Below are experts of layer 12 (counted from 0) of a mixture-of-experts language model. Rows are named router (the router's row for the expert) and show model dimensions 0-191. Each number is 128 + 32 x the weight over its row's rms, rounded and kept within 0 to 255.
Before each expert's rows: a language model's description of what the expert responds to. This comes from a sample of Wikipedia text that the model never trained on.

# expert 25
Description: Noun stems after articles. First pieces of common nouns split into parts, often after the or a, e.g. In(fantry), con(voy), quart(ets), interpre(ter).
router [102 135 189 156 155 124  63  44 141 158 154 122 175 101 171 125 155 111  91  86 160 107 143 166 148  98  67 159 158 133 121 165  88 105  69 111 131 169 126 127 111 127 191 115 117 120 168 124  88 122 152 175 138 135 162 128  95  96  95 166 126  88 148 131 197  82 148 113 103 143  89 139 162 106 101  82  79  86 115 136 121 155 130  95 113  93 104 141 136  95 139 140 104  97 126  85 125 104  72 146 104 142  92 149 104 159 109 172  92 135 170  79 138 182 123 133 101 154 146 142 106 121  47 193 161  97 145 151 132 108 128 113 109  76  61 168 137  81  77 166 142  77 149 142 134  83 103 126 156 147 126 130 130 143 162 117  87 127 112 178  93  82 158 115 128 123 111 149  97 109  73 138 112  59 143 131  96 160 149 189 112 152 108 160  38 122  74 198 124 122 131 124]

# expert 4
Description: Numeric decimals and symbols. Punctuation and digits inside numbers in tables and infoboxes, such as decimal points in times or percentages, degree marks, postal-code digits.
router [143  80 147 147 151 121 161 135 137 156 145 114 132 157  76 185 126 181 147  83 119 179 107 159 154 159  84  99 183 103 169 148 181  70  93 131 132 173 149 125 138 184 131  91  85  88 153 167 125 146 181 129 126 165 124 173 145 224 100 137 119 132 180  97  80  89 139 195 117 162 117 160 163 121  79 123 137 162 124 194  83  99 127 129 164 161 191 143 139 102 137 114 125 147 125 208 134 108 121 121 155 154 134  45 111 131  82 100 173 121  90 206 150 163 145  90 115  94 120  96 173 142 160 164 112  65 149 129 121  92 122 146  88 113 134 124 110 175 178  53 123 113 137 160 124 105 154 114 124 110  99 130 157 147 137 107 163 128 139 146 139 137 140 101 163  95 138  57 138 147 161  92 122 105 160 174  99 134 110 125  76 126 108 182 119 124  86 149 103 138  96 159]

# expert 8
Description: Hyphens and determiners. Hyphens inside compound names and words (Star-Lord, Crab-eating, al-Bab), and determiners like the, their, its at phrase starts.
router [ 83  87 137 102 129 113 147 172 103 119 156 131 185 148 112 116 100 141 145 134 146 123 115  93 160 120 166 143 129 137  99 127 144 140  94 162  72 113 122 121 110  94 105 180 147 145  82  99 181 129 114 121 147 110  91 132 120 159 148 155 167 171 116 143 114 165 125 102 119 158 159 140 134 129 137 205 153 123 135  88 167 179 139 143 149 168 106 169 139  86 191 183 196 169 134  99  82 115 200 195  89  79 103 189 107  69 105 151 104 129 170  81 141 196 112 111 136 110 105 109 181 106  86 108 172 167  79 110 150 133 116  58 118 118 124 101 134  97  95 113  84 151 123 118 103 156 138 129 130 118 145 154 184 124 174 129 106 118 149  95 141 136 139 123 172 194 111 146 148 153  78  78 117  47 112 139  29 123 151 208 125  83 133  99 182 114 153 124 147 126 109 159]

# expert 47
Description: Year prefixes. First three digits of four-digit years such as 201, 199, 202, especially after a dash, a parenthesis or in.
router [106 143 152 184 184 188  97 141 123 175 134 115 108 128  81 162  82 137  49  49  72 100 120 171 163 111 103  51 156 107 130 114 181 123 106 111 150 142 159 173 190 172 138  86 172 117 167 152  82 119 122  89 144 144 139 115 140 175 114 179  83 110 180 154 169 110 113 135 201 141 101 132 158  93  30 108 116 155 125 140  93 143 125 106 122 139  68 127 114 173 115  91 118  99 148 150  74 123  86 149 142 145 101 144 101 120 189  86 116 120 156 168 144 100 125 110 113 178  96 174 127 101 153 134 121 154 115  68 118 107 132 151  97 117  82 111  73 167 134  75 123 139 174  87  96  56 141 139 153 158  91 138 135 106  78 109 157 133 176 137 119 131 126 158 124  87 145  80 109  97 131  75 110  85 138 115 125 144 113 116 135 116 100 122  98 156 144 147  72 119 136 149]

# expert 10
Description: Foreign words and citations. Word pieces inside foreign names and titles, plus year digits, in bibliographic citations, such as Polish or German titles and years like 199'5'.
router [141  43 206  67 137 147  91  89 108 172 132 116  44  41 117 176 143 123 128 168  95 111 117 125 167 130 105 140 140  93 184 177 134 100 161  98 140 164 117 110 131 123 142 154 124 153 122 145 165 129 163 107  86 134 129 139 173 134 138  97  92  96 120 110 149 157 175 157  99  93 131 124 114 147 203 122  93 113 107 181 200 109 105 119 144 157 169 130 154 121 113 167  88 165 177 100 172 131 123 143 100 115 154 101 159 154 146 131 139 109 149 133 152  78 133  99 132 145 129 163 133 152  55 119 172 126 120  96 151 192 107 140 124 115  58 172 136  98 138 200 138 156 107  78 138 139 129 148 157 153  96 133 163 114  84 149  66 141  92 181 119 111 102  89  88 133 176 139 104 140 126 168 150  53 133  91 169 135 146 179 151 151 158 162 110  83 119 128  85  77 119  94]

# expert 43
Description: Structural line breaks. Line breaks, table pipes, list dashes and heading equals signs that end infobox fields, table cells or sections.
router [ 94 149 114 160  97 107 167 159 179 132 153 115 154 145 130 122  93  80 162  95 108 107 143 148 161  80 174  94 138 120 123 130  92 139  41 184  80 142 169 202 111 140 117 125 189 143 104 120 158 131 130 144 196 118 143 114 162  99 178 163 109 147  59  69 143 104 118 121 102 182 170 132 178 140 100 104 137  81 150 157 167 149 137 118 157  89 123 112 146 101 132 130 198 118 132  88 124 125 128 123 148 128 134 100 148 114  80  80 178 104 162  80 123 176 102 133 145 124  98 134 108 126 129 115 126 104 160 107 124 159 130  84  82  98 147 130 182 153 101 114 145 147 122 159 177 107 174 152 142  54 175 110 171 114 176 148  96 103 199  55 145  98 140 148 160  94  49  73 133 201 158  99 135 167  87 174 129 131  97 164 115 125  98 143 137 164 128 113 112 150 102  85]

# expert 52
Description: Capitalized infobox abbreviations. Capital letters and abbreviation pieces starting infobox field labels and identifiers, such as ChEBI, ExPASy, Height, Elevation, hp.
router [124  74 161 181 110 147  69 103 154 172 154 125  95  87 138 139  99 102 112 146 104  62 130 105 138 173  70 135 136 105 106 137 163 116 103  89 153 148  45 123 164 150 149 110 118 100 134 136 126 185 133 165 140 165 170 162 105  69  77 194 106  90  88 105 138 168 130 184 120 123 116 128 146 134 170 118 123 145 126 174 119 146 130 129 127 166 146 150 153 139 106  64 107 119 153 152 170  90 129 123 106 123 122 114 105 158  90 119 110 126 133 129 120 102 144 173  97 135  99 151 179 137  78 150 119  87 148  95 122  54 149 128  55 107  91 138 124  80 131 182 132 177 150 191 137 127  92  97 125 146 166 141 122 184 132 116  79 126 107 168  86 135 135 131  63 100 108 192  77 173 146 122 118  56  58 105 167 123  92 190 118 156  97 148 110  82 125 192  99 124  69 148]

# expert 53
Description: List and table markers. Leading hyphens of bulleted infobox lines and the pipes starting table rows, mostly in album, single and discography lists.
router [105 150 103 203 159 146 162 182 161 121 175  76  75  93 112 150 165 117 193 116 154 145 162 158 132 141 135 105 157 167 132 135 152 133 107  46  83 146 144 174 114 132 136  67 117 114 154 164 110 157 123  61  95 166 160 124  92 132 160 105 131 104 138 108 112 113 166 191 132 131 138 148 129 132 165 116 113 126 159 145 158 137 107 137 196 153 145 137 150 158  85 148  75  88 161 116  71 114 105 171 165 185 104  71 176 174 103 108 152 127 105 116  97  81 140  91  85 184 141 170 107 124  92 132 117 154 131 105  97 129 115 163 156 143  93 126 158 110 156 131 147 155 100 156 152 106 141  85 106 138 114  83 162 104 141 171 140  81 124 137 139  85  86 122 187 130  79  34 111  90 143  93 124 133 143 104 190 129 125  77 153 160  86 105 109 104  96 168 128  91 174  49]

# expert 26
Description: Citation punctuation. Commas, periods and colons inside bibliography entries after author surnames or initials (Prinzing, Kaufmann, J.E.), plus markdown table divider rows.
router [161 145 133 115 163 126 159 132 129 158 185 106  46  87 116 185 137 154 156 154 114  72 131 112 150 102  85  86 104 149 162 155 129 137 170 100 164 191 165 162  95 127 108  79 178 103 104 191 100  92  81 125 154 180 101  93  83 128 125  77  71  93 132 158 177 118 187 172 150 118  99  94 150 133 161 163  68 142  71  85 127 121 166  79 139 138 141 186 175 147 116 114 101 101 119 143 156 132 150  94 111 153  95 181 112 181 159 101 111  96 114 128 130 130 105  95 157 140 107 183 111 126  74 133 119  76 132 141 134 125 140 155 161 123 123 135 200 147 183 122 140  90 112 127 157 107 123 129 136 163  78 154 172 190 124 125 163 144 124 170 165 150  86 101 166 169 114 115  94 148 164 179 105 175 147 143 171  96 161  75 109 147 101 194 153 119 124 144  85 147 157 135]

# expert 0
Description: Mid-word fragments in titles. Short word pieces inside common words, often in quoted song or book titles and prose, e.g. eg(oism), Bir(ds), Al(most), pian(ist).
router [123  39 189  79 122  99 124 105 129 107 102 125  81  76  85  92 139 109 123 153 191 131 113 133  77 157 137 156 150 127 141 192 201 137  91  85 138  85 120  87 119  60 138 143 121 138 127  85 145 146 106 112 140  99 163  68 117  76 109 142 151 122  85 141 204 159 111 100 113 176 129 151 128 151 188 126 161 127 145 169 151 134 131 144 106 122 116 101 152 146 132 150  88 105 170 144 144 171 137 157 114 118 146 113 155 107 109 180 126 140 175 114 104  63 125 125  99 150 170 143 127 151 109 112 110 189  98 132  97 103 109 142  93 157  62 126 107  85 127 173 141 149 128  70  95  88 105 141  62 153 144  64 110  81 152  83  80 148 174 158 107  98 130  95 125 129 167 156 136 113 147 145 146  51 156 154 126 121 105 201 151 120 106 112 111  86 184 134 122 133 175  55]

# expert 49
Description: Article the after prepositions. The word the, and sometimes a, this or directional adjectives, right after of, in, for, as in of the Year.
router [ 60 153 105 120 147  64 180 141  48 155 138 122 112 153 124 138 177 116 129 180 122 119 137 114  86 109 139 109 124 117  81 142 139 157 158 136 128 105  85 124  92 159 137 156  72 181 103 128 132 137 110 116 172  82 104 125 120 121 146 125 128 166 115 104 103 151 114 122 117 158 131 151 143 162  65 114 144 128  95  55 106 125 122 161 106 127 137 156  70 155 156 172 190 159  80  74 176 139  79 175 105 117  65 184 158 132  78 123 113 114 165 145 161 202 132 159 153 142 167 138 149 119 107 124 148 192 108 179 180 155 129 119 168 113 181  81 163 108  84  96 118 111 184 134 106 145 115  82 112 140 137 101 142 114 160 113 141 136  83 167 186  99 131 165 164 160 100  88 161 121 134 136  65 103 107 149  94  90 155  90 123  70 115  72 152 145 148 161 178 183 150  67]

# expert 63
Description: Year first digits. First three digits of years, such as 199, 201, 186, usually after in, the early, or a table pipe.
router [ 97 177 143 155 189 110  79 140 117 142 130  95 124 114  50  88 138 135  93  97  66  90 136  87 133 115  75 114 155  94 161  82 107 136 107 129 102 160 160 152 171 180 166  96 137 150 131 147  94 143  71 111 136 123  59 108 157 121 143 142  78 100 173 147 152  68 143 146 156 115  77 104 201 124 114 108 109 132 123 120 116 121 142  91 118 131  95 132 132 129  73  93 126  84 134 127 106 103  65 108 141 166 105  80  72 148 157  98 134 145 149 152 170 127 106 115  66 142 130 149  71  96 138 123  83 150 156  82  59 115 124 107  96 154  93 140 105 109 161  87 162 120 131 115 136 115  90 128 103 124  87 136 121  98  92 144 153 158 125 143 102 146 109  93 200  79 115 177 131  55 152 137  45 156 139  70 173 204 106 142 104 106 122 134  72  95 155 130  74 163 134 156]

# expert 48
Description: Coordinating conjunctions. Conjunctions joining words or clauses, mainly and, plus or, but, &, slashes and then, e.g. "upper and lower".
router [115 181  82 144 103 154 115 165 131 126 147 129  99 112 165 112 149 229  76 124 148  93 146 127 126 231 124  72 156 150 123  94 142 127 128 131  67  75 145 139  98 111 105 114 150  88 142 153  61 111 120 127  99 129  73 101 117 137 142 147 117 134 120 122 134 103 106 143 133 157 129 112 143 165 130 129 144 110  81  98 124 145 182 140 123  67 163 171 162 124 107 169 106  98 191  80 136 170 104 125 126 215 120 174 121 161 162 105 138 134  86 140 134 118  31 149 173 137 126  75  74 110 128 118  95 103 126 168  80  59  77 107 159 147 107 144 121 117 149 100 206  72  82 103 179  95 174 121  94 113 141 133 151 101 158 102 113 113 129  87 119 114 109 130 107  73 180 197 138 118 101 103  84 153 115  77 107 113  96 111 105 160 134 156 122 141  88 116 106 136 147 148]

# expert 21
Description: Apostrophes, quotes, table punctuation. Apostrophes in contractions like don't and can't, quote marks, dashes, and pipes or numbers in track listings and rosters.
router [123 109 109 165 151 104  68 130  97 155 123 110  92 121  72 142 167 155 162 121 141 145 177  88 142 116  91 162 112 130 188 126 130  89 123  97 190 208 167 179  99 182 150  74  98 127 174 138 149 172  96 102 146 154 101 114 117 110 113 116  96  87 181 133 109 111  87 171 190 137 128  90 114 199 124  87  97 121 166  91 117 134 137 106 131 168 125 143 139 189 114 110  81  61 156 170 158  75  75 136 123 174 105 131 139 149 129 153  87 107 162 112 159  89  99 125  98  96 179 158  87 122 148 121  91 116 124 123  82  85  78 113 124 118 141 147  91 103 127 134 160 114  97  97 128 112 168 144 115  96 125 123 195  75 112 112 146 129 138 163 113 104  81 132 199  94  97 184  68  99 141 107  59 176 102  99 127  98  87 125 157 167 119 160  64  92 151 143  98 128 123 159]

# expert 33
Description: Sentence-final punctuation. Periods ending sentences or paragraphs before a line break, plus heading markers ==, closing parentheses, and decimal or thousands separators.
router [123 136 112 117 102 158 136 127 109 134 157  96 128 181 140 169 158 156 156 102  89 107 147 119 121 144 105 114 116 107 148 101 168 164  65 109 164 186 184 129 135 142  87  84 129 136 170 145 139 134 100  89  67 117 115 162 133 149 117 125  98 128 129 126 162  66 192 147 137 112 112  99 169 114 147 102 102 168  76 187 210  58 114 166  98 177 178 130 134  95  83 178 159 116 173 148  95 133  96  65 142 163  96 142 133 172 157 165 128 124  97 138 199 130  65 134 132  93 106 172 101 118  82 140 115  82 175 141  71 116 128 204 150 114  92 164 145 128 194  85 109 136  61  97 151  83 168  90  95 111 113  97 168  89 130 155 163 103 121 137 127  86 122 106 155 114  90 153 123 141 134 133 134 126 110  94 123 132 123  57 135 148 150 119 112  96 105 165  85  58 129 176]

# expert 28
Description: Headers and parenthetical markers. Opening parentheses in table headers such as medalist(s) and Writer(s), line breaks, and word pieces in list items and section titles.
router [161 122 145 128 196 159 187 118 108 169 191 123  85 105 186 133 102 161 111 175 120 149 117 116  99 117 124  89  94 123 122 142 177 108 120 158 155 151 135 111 164 146 149  89 120 130  93  89 128 193 135 140 159 165 175 130  99  92  84 150 110 117  84 119 120 156 131  59 142 150 130  79 110 121 218  81 162  97 131 163  84 140  97  72  96  90 124 161 195 205 126 126 182 108 156 135 193  85 137  86 147 164  89 145 153 116 120 167 114 136 182 130 124 109  96 104 125  99 143 145 113  83 152 154 117 138 155 119  44  95 130 144 130  66 152 171  83  76 111 209 156 108 159  88 125  93  67 105 105 142  86 106 122 111 136 124 106  92 134 172  74 140 122 182 114 157 159 128 134 132 130 114 125 163 141 152 112 101  79 109 121 179 141 154 116 132 116 138  77 103 148 162]